{"batch_tokens": 65536, "max_seq_len": 512, "max_steps": 17457}
Below are experts of layer 5 (counted from 0) of a mixture-of-experts language model. Rows are named router (the router's row for the expert), up (a neuron's input weights, with its number) and show model dimensions 128-255. Each number is 128 + 32 x the weight over its row's rms, rounded and kept within 0 to 255. Numbers have three digits each.
After each expert's rows: "mostly gets" lists some tokens that are sent to it at least half of the time. This comes from a sample of Wikipedia text that the model never trained on.

# expert 22
router:160115117106192137123161051103110069074089097172133121082112163112140125165158143116088182133152078081129142095102148094136154148094161121123112110118085151144149148165122174137135126123082138154136114192118083121173111097134135132163118132156144133111099084153142098103130148153097167145104110147131146098080131149093131107164113130125150124076146081121096097155125086130152097146096
up0:067138181138113146149122126118069117056149089118184129150131105154103090098125059113131141102096134152113114126108169086162163141161130151123139163149142123103097111107126110120099053142124155158150112111056120074126125124138117174106081102141063090173182134183143156054218145140134153116144106134071099123199147133088119093162122123079178128091110133148114077183127152129073147065095
up1:171122123090164155189109138104112166148125078188158144098137153160107125118179164150119175071079099176125152085167215140147114173140096134133165141130146114147120112116139149129167170105107146119129127160165111109109144147152149143108094080138183132158063092117195101141165170138113168153142162164168109131159155158108135134159105133157091127135130055097133096204121060082105073146140
up2:163104142107076133111095176142114125090094107171139093110126093085107164151183129160175150104125138105168117107130142103154114076101125101136133120176151117097154132124134172127127120101091106151196070139095116136181094113189134138181099129119117130177088128138093138116108140155120152181156099146164161069124126100120154127160143142139128085094168115106098129172140186101204092146128
up3:117124053120126126114125145118099171172128128125127113090124086110152144121096135105171244106117084062094183116125108124123114126080162090088122120126103207155140169152073103136151145123134106125181175123131127098125109134183143148169089119140126084141086125177189091135160101110077172110121172114093088112094192171206109143097122080122088109064160108102098125162084131184145076109151
up4:135171170129152173114097162118117122086077168066124131119036114126142099169166137113085093142116135124129182126152133085053180133099154144098116132192147145159085195177086148160131138135146161089130136174181115141111153160066150179135128085130093098167158133118110161181137111152124154150184144103086086199135176135126116057206128096141155123138156108157126156141165125137148133070127
mostly gets: " re", " dis", " E", " s", "–", " e"

# expert 64
router:162157152090103132150096096126134120086118055143099079131144131152148100109118039127126131194155065109141107127157161107152110128144106027105113138065105114125174103144097064136123117053072126122151163143148119106123103156133144081119107175121129091119132093136133030139145084107102093084119118124142133181046159132145178103129153117107104160152163093131120131110149124130144169121101
up35:134164114135073139054092161166174168113143132125159169175139090091133129083091104181130079117075151107147110127141143183108089201208178097140087132092113167107101141090086088140137131084153130096147213167084138193122108122200090142138151145119098115140117142075148128136101067152115135068136126170169171178108086115118101118123160096106126174112099102149084119156132155171121102116150
up36:190200153170130167080191122138119150132113136146130110095151163114146151080106154159121130159095128113089126115153154171101146153121091120129161115141164128168160168140115081150183100045132148092137138108117088090086101144148106149129104170158119125119105106209091167087129144118176154094137139108110058130138170119114087131101084127119157128122125050176082182149150101156137120138150
up37:117160158152156112117106094168119159067124135143098159081100091155119102089135136147173122147155083070112106158091094108112120175165121112115133100128067080140116098118111077159135128144118091099171148092204121115193101160112152209113134161085074159166168037164112145075119080145152146168070126122117129120156174106090131144110117124086181146092102143111121123145115125089158116093172
up38:126090119153112101142135135104168154118070129109169107147129067142131168136106121186048060115170182136135183137082162126144090123153134161138217093117164139104139096156078128155148164134156146116059111099180142172116170116170181139146175139146097180065174165174132086061169056100124116126185084168105060133160127136091136142122146050186118150153114137145167131116171087167154176169098
up39:118141081173133130099181180171132141140144056073124095084165133140109123130119197107087135156180137124151103124089158152129128130136210051105119077141181095095051138192163139124152156138133162110170157180114133095094123179113165177125160133115102141121063138111119122131186101156073104121083142123134099082095032153117133106097144150138099104085108125107152096186083132094122140088069
mostly gets: " system", " series", " book", " line", " games", " event"

# expert 31
router:158106170187100095125099132116150098150093147144129188134125182114149064112159105114138106128129182121118112109128134151107118150042090099182158136088116183160128127141135187144186112101076141088140091133163075179113100117089099124118114121110168087152116110128112121137073085131103142124123145115111100132145136101110136145100156204119171111032157064158102102129107174150079153068056
up0:098180167141146094123124167154141102133121066167087126092140137071097066210172144147144110105172144123115135164149140133124156151190138094159086097111124123202092144126086165129159137164074177127153097147122154088185142093080117092118128109094104210136091120096147160092089153101093120127108158175096170150109138147183096134124136136094142178041174133117159196164105145143136125118152
up1:117119105131129147131157115119119161139085089130120120080101193168086105138145116130086182110094127147155212081087144172126134144084163119207158115067144102146110107179133179079135101118159158131150101179208125134111149127087104094119173141134095184141123122153166148150090136126124129200100138145079134142129144135182081108118134125080141154090104120133193102142106119121104123183057
up2:149100171131145162121135155126085143194164079120127135150149123083093094175156186149152178149131046072065134125064092154068149067175138109182186107111108060157098108157085059137151150180106101098202143127134121076135118107096131189101132113155074053159123161160113106104098106113177121164147170171070110151132181076083155135113140147147159155122189156109146123191040132150060175089103
up3:153106130184197166161101098148132083142163091137152097157136142179109070128187104138160113154131136133074168099131152126131105136127096098141166137144090108109162110143051112172106137117127108141139129151121088143140070139070090153119115155114020118105125192106138108107110065110153186151116076154128150185182176114110123119120140116187167117108196126193174103121080130145086128080150
up4:076070138136080193148116066101088113145122102116137174180104117183101094165199146142134118103086136165111105154127071135147136120125163096068129098155076131106120061052135147145131082147116139131168139177153131138095154169106188124099091158126125103145107121193135133162118119072179158249148094181129133124102159118154101137147161152121153169162122110137128165158059132192130090122185
mostly gets: " \"", " al", " '", " called", " Al", "\n "

# expert 12
router:095119176111193121112125186138131144135143137127107103152088150161091197162092137106097160164094119120139191101139084077146134139076170112165178132166122093131131146010114137092134128198188114166093139142111133093104127042147125127118085138104148168148092047093099125131105087133167116120073117083149157097143112112164149160078130115164152111121132091122161210141085174140131149072086
up0:155118130091108151127067175141195178078138173061104101174155119102105077132129088152101170129077129104103067100156102113104203132095143103130104113113083103141100116099115109171151188155202120133133123108104133147113065079149182151145105093101113131144103127118127152190124076168180108116145108002151086113113152095118110129122146075137094162165117179154124067150100160143071064126105
up1:161125115085143141104095127159044184135156135120142056106128128169104105107132112134118135169125158065122149087161123051110177122141110164134176110145118103061113159185101119040150119109109140115109134061133122156125126069141184172108107132126166114137094156098159099102135130080133106130135161080120197092103166099093129171086185134141134159119128110155136170138136171138102146116109
up2:116155134122113107151113157121135106117135158179142133144193124144149120135113130107124101115175111150153195131119115073127095116095138073149101174121084140147121103171121124067093146180160141110149181157065130159097077052147126110138097083146132111079091141174183087136102100097142122165108115144104106103112124169154149128141118071126089123127180116113073135146110090118087120141131
up3:130118155174159147134161136112138137090156092119093119037175166169120129119063085157158104139100163176126159146155154157176141056147154115111089109136132136132136167100125135124166200119069070113075167112080160147036112094092124159096069111114134100120111159172115092112054111144089056116113145081125166105118089167178120170156172144120134138175139114162139135203157208132099129142150
up4:041117139129148167180142132125119146093149108129156097178099092101173149074083116129146142155096116151141136094172149084095102138161144108185159122102161080127160107113139167123159138135157116136109139115074138154101054111153104116116024083129123114112119084054105165111130156114171111061066124148144134126142180140108084147119102159086178102132133129103115128201147150176148047128172
mostly gets: " March", " October", " May", " November", " July", " April"

# expert 47
router:144137135130104098141080173204128164171131122171160056131120067084088108114064127145163132145130126107125095129187116159101178130168112146183138131116152070130117154169143171098125091123122167071112135106193120093082085203104092155187087074098123115089181165104099130141079132155149132124113036063132169193167134126162110195139167105159142102112131099139127132124124147123143104134108
up0:183103097073169071121096147138132083140128100177098095163149110071103096102100129164126124167120097101103097118173077139164080150162152090194140153140120095130156177155089161115171165056164126164124147135154114116052096134138103156150110094071093122157160173071100165131096083139110169137128054126103126137151138157153089113105159063121103084118083135131099134088144138105136090107094
up1:109112072156125103089117186181163145129150166162116096079072126095155114109069133142133089155074150135069156144086137117148111124136169147200168158107116090154160157098161171096144102130090069105108135175119102098139158136038147079096077141171115186145158160128131131096094102140135093143086163089152120153164151098093101142119140099166117137121160116085126145132110090073158126143086
up2:114147137160099162153101172122138138180120155101090145125117132112105144070118091166087160120096138122107141107096082149088174187134077063096120114098181104160157135187134137073090111083148146145060165167137139141111081140172102119134093060181125147119069136141137138166142090120107156148101166114156109138111122096169110123149081090157098098151160087136047138099103168124171100074152
up3:105157067130092075094164160125117158170130070082133106127119142145066099092120189144144146137180116168130127160150110140087143161150174119115198102122157115159127127041123139121063108120162174078155072178105153158099127124101134117160082119150174075120121165086155043120080120136138128143151082081125167126187113146085103101124136138116129157148134118130176190120153107176203161134103
up4:131162167098120128121092136127164099116175162122087150125140106070128028109104146142119187137061146080145128145184104144068105115099093117129148148112105122165124134130123179132201159095078069113111090148132166109170095105115086195164155145130121120080120158097147158151084089140120117106105139189160162180144166124118064137121101074134152134128102150175134156141105137166103075133129
mostly gets: " can", " album", " Can", " Di", " did", " Te"

# expert 4
router:114147153079085102138030146181163171119120121110088077110071042107093122112162178170159126185134121060177132167188170135044137158173197105145137164096101101166089160170173115100160137047139105146131159208118114138126117158091174124110161051155138103149101160165149113167122117141172179066162069110061163079091219118159159141160099115099170111034166116118131159154162133153154140150086
up0:115084139170150164085138163098131128099136114124201190066181159129163122094084195118180119109132158102152166147172144139096125133142185150140085130119110130114129200111162148154132135163157170150137166103096125096069175117056114131154101156148157135116168129068103090146137128091094178147134102109086088115122139148159118069153088135155151130108138185144148108085131134131103123045161
up1:144122160147092091103101153135157184164101161128144065150123146120088117083148206157067072095099104119139102150160114082084087139139185107165104116142120127110063175115146160099111145091122114138111152182138151105083178085108118145145159110204094127105160100117113148128113130118085101061077120149107160140088163107153175166175090138181109120115144179086178175112174174123169106159095
up2:048095073115078192133112143145080140152112118132129154086107144098174176160110133132157113173142069107117112118119144198128111175135099180045103087170177118116172129096065148147136097128077074128163184080122130134169100128132191101198101091115110053059139119112092118124129156128115164125147163171124123164094132093139140121121098124106179116132123149109105163166098118195175113115110
up3:159154145128106145129150145072108097142114092121106127169159155174139100090111197147131125123143148123186173140121144124132145206156131119110175139150128079081142137146085143068130186130148124141127107094076159083064117105104101121162107104158120121121097136158140105114086180159095183126069056140064137195145124124137104105128066141124124188143096152174088088099136149124089141163143
up4:168112119154093148126073089104104142151095098129109074074104137131152121106102141141188102125110101141067177110097166083129121131093174085167172094149167152102174032140087100185153157142138144135133168131144115062090143096118156099124193076122144107059140141078141108134100170132110177102112149056103168110147139166139119105115208079092134078122112113101102055170066131073112095189094
mostly gets: " \\", " JPL", "$", "\\", " disease", "frac"

# expert 41
router:135113145124167126092139111146144147166128188104131116125134179101109160183162109123108132082082077141130118077086048176121111120105133163110106136131039146149116141072130146165066138116088166142152108168132102178127125116111145167185162162157101138096140121119122169156162127127126101097077108139143136065173174160069146129159129131124124092110132100148107145110084152111042183115150
up0:125167125170095079180181111082095128100124146141108107117070151100112109149114072114104132102083152100161115135186103133105115090110149147144097129139100115102229101115039099121115102100097117110134080108092114135145141129095169189119235139120131127037121159139113161142185104094080093083109089143121133092170151147120146137078126104160129159195093102134071166152167171123138124148052
up1:093066131106182148102153144149119104157097082068110057131131150108062117082122136121109118086137125140120115138059105163156166098090173188146101063146115128183059132074127090120113126124079125106126097162111086132145106114093113151085144073119114123136124133171128093124087133115111197074103141108120148186129119142141099100128202089104108097157084107082140087150107103105100081103142
up2:095108173099118164068156111123144119125121146080051094108168148130172105164098132187138126101130076117195182135164058171151113144201121098205104097076109102158120080076139183150135125135143133128171146084098081137207121166103178133109122105127115108112090129111139155112155101090098131118123135130104143125096168167134113125174117078166060085131099094162141075131103148117118092107124
up3:212094098181106115073159132106143121107149144058128117106123117105089139132143219159130131116212194146141100099129107217139081135177103108133134157144137132108091144148161109129108138079156129149074167146161129132102153136121141110108089155184145158131183167136115101102167135056090110118111104105136158109091135166176127124101137119151149120093141135143130118159092088125138122178132
up4:107087099081122136149155119113095160138108062130116145114082117122154077136088119117119101083135111061183119078173114184099093089084083107138125142092154122184073160137108168156105124071064092116155117156139138148145131168152167125152170151171116101165138119104150119114181202076083051076157166138092107138126082178099098129169122056112134125180114119169053137157129135083079191156123
mostly gets: " had", "berg", " ended", " Died", " followed", " has"

# expert 93
router:109141090150182159082163135088139125092063171107141129166130181126103158117147124069133106082130077139097094109169117144124074111079163143110140101094151109120164094205167116105170160103089134111148133101156102119164102139158173090120141126123198122152111120153190107086080097188144166092089117145119111172159136144112137076077123159161093182136110113139096162097151138134146096136097
up0:206182168112114153106138102113157082120088154157123175106123060141107067136151132114170127091138157081109109098154168155089136142167130154158086208120150114207164090194160133160148165114108163135102116158139143123138090071160148183096077087167148147164115116141136165096148054169150133138133132118137117105094085145085110090142152121125106084106148089175129171144154132116154114127095
up1:156074202113151187135065114119053103094139144130160034120102114128177063131130124156168097155157099156139145129155069136117140114110090116147176095161107126128071189102149110132102117060147111124121095164127060113147152128138171099075136091108081134127150125104170127115141180173129110142134142123124088122148167117132131136173117091153132136111106140154139099134091113138113113152141
up2:132092111101103124119131135116069142107170127147109056131133151168136113067158191150140094150126114161117137060166126171134134139144140129118111127131156057133095130120117145117114075072154163088142168140081108142136145109140145136117121111160094150126140131145176119138152080119167077113123117025098124152051092147094113085104182110091135119176161090160095155112134133144117117101132
up3:108119105080104143078147131063059114165125125140133152138128198091150096110081153139195116104129152112100094049124073090113133085123145127118080094088174093107101124148117148160119158101065121175077122100075109147140103122144136154145145122158125069123121133130114149158172117126129119132154159131100123119144144124192088109112172098140163151170135090136150143145155145115143097109102
up4:151097115172144134090134137147113180224146182150127117107031098168141057116126132130205095102141144123196111158110141147116130123127109131131147102156087109095124116135084098101169127110149099088157061137146102049123131088098092167129091119135103113154139177092106191118151119146145118086136152112082098131213180157148137079105119084190098103150116153152108131087103125124123155130135
mostly gets: " control", " murder", " killed", " prevent", " influence", " changed"

# expert 83
router:126089152201150142138139121137162095127165150161118090124193168140183109134142133160085219153152137129160181132088144088128190149111154179169147100069125097177114105142108104094101103158100188141074157109079164160124126083088053147138107111077073117114094104146128091088073191143048104128131140099159131114129087160111163140135109117171113183154109077096104095122096141078172168112166
up0:161141106103187164140113170161162154115164133138157086157152060154178100114124110141157125101146189170092120119108091191150148161139096124155178086156113160092174192177117124105189071083121131109174127089100142144150060120136128145108096183135073099131163164169099141135127138091102136099140193114140152125125111060122143100189156086154076136144106089087134100146131123111152084102129
up1:177121125149139138152123150118115146161108119096100064126128069151072111139126141179139213106185167069163092130109158113161151162138051121129092138151126176067119111110106103178053092114098169138138126123114053126114140188099138132106162081184102176114114130105129118106143135092125138088138112070137075114125116118114109132205133097157138203121125131105101085137135183154100150106133
up2:141089115171184145144121190148105144134142115117130099113174117125084121116166140152114153129053140070152079213087115141163117144088145168130101133136099140117170090131123116091141144133191144111117119147153124100103141121124107171197076106154100126173103124121082114170154092105069157097138080094140101117104056123167169090111147167113139145106190126070126167196158098073167179098153
up3:167073133165144134118095150097140149078105122100145172105108144114090080096100146123163165082120121183113125113090182167153155147138112126079123111147120165142063104117129135071132107140124143107098123157041113119136117082115107112141186054176141089132104118151167171114105092083065080125068147142118157153171074091126183079148149153093112122070125157103121109166145101091098105190127
up4:150063184129107111141122183122125115086099135165020096155197139120136108134097137158111179054106068149113068084152156131129137115158113153123135103101146058108104146156096161140057080098111160189083164116121092108104190155128094143185099158084069130139150105145112103164190126092109117104124119142100048102093159185138171179135178084172147194083146074128134108089126134083093143143112
mostly gets: " cl", " may", "oph", " Cl", " ph", " would"

# expert 63
router:100162147041158114131142163194156159097117091163172116132126092165085178170099162157122154148122141123086071043199169169148161142167055146094145174090080124155121078130186130069151118098106178087149126163148178108113159154100113133154108167104114066157080155143140106094084106121140113147128137128088060112123128102172146116202156102135155077122125121128129188132088118108072134115127
up0:044224125146167141145159166175157103119110179085067100135103139116121166102153153146138105088128121128178179070170198062118199163156062105165126119125092095123099113182126151080158077134150096117111115121106159176096143126054044114140091094103119115099086136125102104152093081114148127154157094147146143153135069173134119134180077115138115090126092095139089141156093098110108114078132
up1:157081152104112152147119136148113184179149135133128148068069130126104137166108153087137111082133113115097094099079142097180083076124138101091075118177060080092091091166179130113162136148116150088165171160114147120142142165119107192090116121103107100125137147151127145129192071123191141093142139167124120129167179095125140166109094138157095127089147081095113139222121065080103111106093
up2:125186143125185126183102162118132200164156149165154131126095134155122189041146131147158146178118118078176146113156153107127104141087103158118127096108150102157162102149144127076105149087192199093145113148140108094115148108099159129128071162046057049169178153101146092112111157093110058124114161132148151131160130154107125156153176154132089118142152060132070112129091114121148093129105
up3:131106183144149133139120127078161157185137134191186115046159116133105145088166109183086136141120085131189159089154147165144130133085121113145151125115151082168149144164083181145198089119145094115116155199145091148118082131128150127110132062123130092160144107078138107145126131138100100152123094120067121141121151094174143201121100119110138095084126140116068126187151161133137144087151
up4:112152159097083176131136140139126115142105101087103202105106113114186127146096127141072106123105160064091133065145101173097180110155112082124133139112152201125140096146143134107176087105118166141110155139140080132154170137162118142136073123095113134174143189215078151133144135128076168088109088117132135139204081161131120105127152073134091154123139146094119158165165102137069123099077
mostly gets: " species", " Species", "Species", " Synonyms", "ensis", " Genus"

# expert 61
router:147168133125078115117077144174158151116098134162079090107108025139189079160164140140109141184219146125140116202125166091089114077063147114156182131178141148139111154174109140098133115108152140186077125119174075177151119130143168117067129089140123116122139151211135179092119109125164148074164134129072130112100163119153153159135124123146135083052131126103133149114147159170122168159088
up0:138089146091110163140097162179153183077177138163197175165168089095142118094156154116119108161149110154112107124076115134090140106129105089067051138101133097066129170082127077140176131100132098172137118149077109113158082159132126163105101117150098253143069155124149110124159114122147176105153199118094163105134184123111202147131091172116118123085072149178086124118060101109123145133103
up1:151160157156114104129117147161158146087048143160130108077137121186108155136122082102099082123180155084137146100064152118100163107124149152197161102149114136075131143113144120059162140070079162186140106057120116167174120102098082113125099118141118143110117198164166123129158156107087115121124119184127141159103136163149123134147133138082155120119149101162125177107089140114123124153070
up2:157111125114138165041099169098095147156133117156073151160150115113112125133148091162141131168122098125094146096098088106150126123152141138047155160094120107165068128112090174104096177140132142097119109132092135116115121156124117142143087166130154196086103097067170150081083176121098122073129156146172118135128171081139162098129076146094112113143099160114147159084110092070099112133138
up3:110084176158148134125127181139198145174130095164131166117094100095183116155126070107140086166156093093111135119112226075146155137181118085109155134120105155107166153158168161185212134066129119181120182122161111148138069157135165163083072101135098158089125154237089106177117136116141176161100137124138134121114141173138113158166135075086108114110120143114135185179162188149175141113099
up4:080129157137131115145098172127138131086102105099145089135104124130164142169122103180097150172179100168110157154123138111124111140135179064154159111138072110176193159155114193097161169117163142127111090080144144183105061104101121070178115124120073119116128132178143107131104140148161104118103157131151073152135144086122175110145123127138130174163126109139174151157105193125123193104077
mostly gets: "\\", " \\", "$", " software", "frac", "math"

# expert 69
router:086130091133101142137103135038161099195043106093105129155147158146090099107165070124125082095124089147174123139113114131079036127091138113106184186100137114132145073135125122185145118139134106154170112148198169056113129132160093129134092130116158095138072187160129140132123116126179107104112101115126146115130179144098091123094110151123092127094107149130111085100126182092154132134183
up0:158101173099155099165111113116148180137151146176152098124152145087115149152118096102136110154049106128170085108156126138077128103187096158086108134126150151131144109114132120091095202113145130195117139055105174163092100141116130132109118081143140158125173127117209074096063166149155124098106115144152160176089107171102135149134107157106104122147156164115086090154154170131098158120146
up1:099194115070150146151118154136136150105084149167094108143137188084118147125201098188125172093164171168087131105154097080167089154143109081147178104133165099157135139104123044111072093174153091126135060088115137189098138077130141179094112081186098127106098178128124051109107121146116097151155086106134139139089116117124103104105165125121166085072141124129140133133135118076210080116143
up2:131154109070043156099088159149089124129093169173154127138157135107124152142113134164089067113117129114162159140144178189107113149120073106172128205113121119125154090183132066131147128144112188087188117104116122155131102145110147160115124103141071053161095163101137157109084163121101136112084185105070142072139110115100107048044106132134176099111130104131125122131102141133103086163179
up3:094101083125093193117132151082157078153106139152095108139125120180211179116143074120132138087092108134162107094066145141119128117127136138087094128134075134149138113062083162108190116144099147181159127142182139029151112071104114132133065126117080115093063113114154138111161135116122176141091037095098179106091166171089170163088161111125165129164130142107156134149135228092167113104141
up4:138136127123190156094080100125140168180090157108151094153154197105173115088163125126135163152157105139099129103146180127121110133095107153105168128119161128088081101118130135115142075142064101189110026156130149102141183104072095064186157095188134121101104153121123143143107153126159144125168147100114116127132149150109099071097122119116131104105087134101146133152111195162151134136122
mostly gets: " a", " the", " The", " an", "The", " this"

# expert 2
router:169143176069230125185144051103095082112104158137074100078125109114132097116154054126093139122202106114159137119145126153122107137113176109151114105126145161159142103150108139161092073168113156160137144138170131106159181119105121119106164125108149073117070113185146176115121142162112152155088108146154132169111123097158116141089106109086154152072096103106122096138108076135146126149131
up0:151109131129171148165069099120100088185086096206090100104158090111110146062088134128202071086199125092150139129212174109124154109157064125128132147136072068217200130177094096100148161147070107139158172139148093137136157126099131142151107091126114131144162121096069140151080142124121166112108105094104197107136115090138120110138124153114139128121173075150118158188110055115156120175108
up1:144144115156113127105155118176153066120117154135143127170180136105155126130119070104079184163139114144105114084113115092128125081097094151137099167161115136122141170169175168148134104124132187171111105085181183143119175192144152138139126122129131121090049091152180109104138139121128132162150134129166115190065058146045102098123190153190152144133081189145084117192108086154117135124125
up2:168122195110056179166101180140141096154103102232096139138089108109050192086152108118080102133170077124206136205140219097151128140140129123083177111143117163053063120117153139189142148113170139150140117156093080134119176125128087138111104147099155137086134168150184139092145127147124083177098134181127148105097120103135134167137128095184117140076116153119142140119124163126131092059148
up3:114157170119159157146113115112141117147146114161133148086099134129131124099191081188136112089136064098074111157093129112121106142174120141159121127095129065130176136124144158153127125089119139186085143173159169116080180133140157173109122102156099102104111091142115100098087161150119108129138122083101154142179138139160132106205079092103136141088136117121136122093104149079134137159168
up4:125120098079139122140136119176143100108162132122111141128141120132140110109167154141115116109088090134095141079165130209085090109076216169167188185158091146134100116130091118157142090120142100123172148148171136124102163173113116139136172085143144066107099201110092155075099120115097150123134166096121091123096099155099131165096153103132207095106178153134152106152054113139036130104132
mostly gets: " a", " co", " an", " inter", " un", " British"

# expert 15
router:131121149143123100109118115103129169124116150081167193107098145137121154093160078109086113176142097123102160072152135140215127131168172183148141061075109095121123104151085112102162119071091138122119072142134133130138099077132195160108130166074125109120125098175109096174083023143082163123142119137107168159155179156090133128087111108076105174122090094124047168126211170150168167114123
up0:119128090146106148134057124173153147103236067127169098183075115108143120096087123118112106131137191104115083155101090119143137140072092095068118156091100143143090065095095134132113166078131072112081120130088143133034172099107081148134142115154051156115153164141155180117116136097121162091096113082194127175087095150078150158085152128117133170109082107113128130142128160084109049117148
up1:159151061139051132124100163171134093147091121096149108138110121107074183076066116184113158093108090081082145082136101124152119118155131132103095069111101100092144220093083127146129110121152146153107089132072101133107099106131119136112124134089074153129108135125181088082165092130131141079167082074138126199097169056113122126113167138089112190093159073169144148103126116109125161149087
up2:134140128136087142080137126099148098187123116160126161104101183107093098119142087201052142148114040143155151059096129172125105157183146187138125169113167160135088121185100173132143097094153191155148119159133134118042104121119120133117126142170107123135058116105163093130126141123061085122137147148075132211091075113103093124165128147121145161180105099193154148109131105143089142175095
up3:141144140105157073146111111091092079091149125145152122087138128066147108142163101110138112162142147170120126079152139117195143112101146171142087155150129138153196159188129024136165131111091134142074125159101096112156053092144156162115119102128117122120160107149097123165161107146141054122170142137096081133163145168078105147104081082143148168123083147122093154148148164135131150175159
up4:149120087160160132162129187123114137099163135142142163117138100101071169125157096139114182177113156064171139097124086086130143133159128179092155138134136135131105176157168130097116088130140119116087115122139144159128121111189176114057120163115114122169164153122176109130149099160139104085104115138121140127167157211110210150130086115164092135183126087129114094143108145085116175127112
mostly gets: " life", " development", " death", " election", " title", " war"

# expert 24
router:121098092153166116125107151173115164212128159160068181141117092153174110113209114112086133089112120152106096124155163126100117149111135089068098139066095137138096069155137104123094099130109099156108143166083121095167140082129174133089197135142094155147154114093064158160131167091132122129111155151145132100147115187118096110182157129133081197111148191068180080121199109173092106126151
up0:112119171092146110145134151154144143128152138185158100138151069123134066140193108101123104157124114117160143098075141105171102105161139102105137152124125133120090111196120161066143120082137143142131068147119088124115090135150102134161150153129106092158091096130081157164123154114132102101130138092105153150131131170155100126142118138117102147154100157091103103130156080154104125131147
up1:153127086140170155169150096120154116177125101040113171076132081164102106153141068107114170086080189091088157137143181131086114135141154142129065144119118126109125141165095121127125087158113170206164193170119149097120150134186114108114147117188131130127120103121128196121138115115143167180099134242179156132165135155107094097105104123119146107162124111113161141179085075178148080095133
up2:145127089120144116133109193115154095105192190174113109109103081132110118171180170106121158126119117112118058135152088145147105077102177125166084059205123121077152125096132121076137149133115122143103144180137123150161142094163119088073189149169126110177166183142087109125156074115199093174121169138081131108095166122151128165117146030100135091093139140108161116158138209143100129113105
up3:084101094166083113081089173134082111099050177124125109113074157090115097114093128139113136123104081143111099119097182039097141115154099148085129124118163146138141111100111110184115125104112134077116055159067147156140144186122112159098209088131090154071153124094171145154121158090189148088112092111103149116112132168155147169118152108173123159134118153135146167146178149132163120141107
up4:154141118169171168110145185227127128140165137120106121105143111147158125125176225113131166149137134104173140125116158104112134204107144111126137119079104112125153117174135157118040109107151128129067080150135214101105068124170156164109128086114107170119105137071119130155087099146113112117084139070162114133111112103103093099128133153131104171150109133084090154165206123180086164127116
mostly gets: " the", " The", "The", " its", "See", " ri"

# expert 33
router:090178061134154171141125099074156168127093199077107179097153117141121088129101142055167177089115187036205090112137165128127148139081170166220132203104151114169103156131116161126166152121133141126174168109130076169128108137145108105110127140143100132069105142127158230097140064132117125142117108124145097090141081129141116096157148138084163144164111170143177193127115065184114083115085
up0:091151129134137181089168149118188176109120143156112155071130148068110153149104141164151093116118160141145135100150149166141183158090134140110165110124102106085106163138186167071168157116155091106091125122084095112077157146159176106110165115169118118122107110120155149088109151105119122165135076122158140106139104114170091140151133111117076099155089094169151199179126107137061064127139
up1:155144132096107145114125113161118101130115145081145075097185093142168043150098151122113088116117204133136123123168119188099151133126107136092095114205080054161092078133123127151159132140104141186140105181083109101150111121119163113107177150071092095052086139109130192110160154052111116112111140118124135166089083144150131113130124122096148086172126115092137161146130129172150135114151
up2:134109128099149130141108119129162145080118115120119133125136131041111062147086130123163104131115111106188099113192170180124111122166116105094104071101138087125161169169129137087092122102133129085145149166131151111128165150133122149124153130171142105092084116098150136116140109194053088103131124106151093104166153165135128091128137135074191057117153128164147131161189199192117106145115
up3:161138071115145131144118103113148134140127147096084094102104155178132137089154112174136162121144176119167155053114167138130139165160130084145116196108100122114102127130104097096125115095146161126178118137122095125091178127117136123184141153158116160138169122144208158150149071173149133133133142150167121158093108120107109108170142178106112144144093121111102135178123154150127093106110
up4:082078091124169104132142074104113193132122144159056096119086110130137072181114138131153166190138150103174119204159089120114157172144160155174137135080167178159145106114137198165144150097093080150095064098078104135124135120211148107165123133151086145130121109119146145087156044162141049117121098150122143132164146118138111177133148111159112101078095125124102160160186103085159088108124
mostly gets: " te", " took", " Los", " Ke", " make", " returned"

# expert 20
router:117136151083151173096109101101099113145094111154126077144091147137137100108140083084109071129134038175130096134116130083101081151096151097074085145100109065109099068121073093117101123213115165113126190135164094123206129156092085104145155096137170099108099157149111137147096120119185188138087102167146131140183129120117099106134153135155132187129117166082134083111166159114102116136124
up0:114083199097086150170142118125132168110126117149128073102161145127132159092154076100111133090108122110123154106155107093078091140109110182146102135110116106154065136109135105062109196141122137113145169074125159152153161120166162085109137098141118098144105134070158175091142152163139101092113137099067136155119156110177124075172139158159150149136178123135127155160170130195161073097188
up1:110119161107197127087148121094123134124092095143148132137136196118139103106151128139124100089146131071083146076144186122102087138110089162162167110086099071118156130130087140116096135142113175145193089155076141165110120150147189130149147104143124102113103145127134122156129157175133129117139161154125131171115176158148144086117136118150139132140150162119134114106124110141170107133155
up2:146159156111114165093114107124168107138105145149134067122093111117135091133176155122145126118099143155126171107117056075125054184107084126168149123107157088123134121135143099104046087126088135105155123148206143134087120079143183089122151180138111171098101094109132126126135113129066128081164187164146151110147134117122058147117149151105133140129143154145103108176150116125109190172154
up3:120127131142133096085084112121142089128125092072109114109083128074158131118139126105160091127145104091096116161096094130143092096124127099097176117110113104118156111173049078080143073097138104108104112188138067134127132145118144116132145217114060197099086131177147196129157139166158102114083133104221197100159111148131119106118108123068147145142136119109224162125094114191155127102080
up4:162103175194120125117162045085087138149159158115184160126125121160138086143127104170107128131102100107145124170187108115105163118108171169110137135151094102149157156157150126145085134103152130208100134106106165104117117095163127157126104134129026083100157136071136201139164126096146126123116149044090150167156114082069109155129156092126125089110125153113171106123094133136094134118126
mostly gets: " a", " The", " the", "The", " an", " his"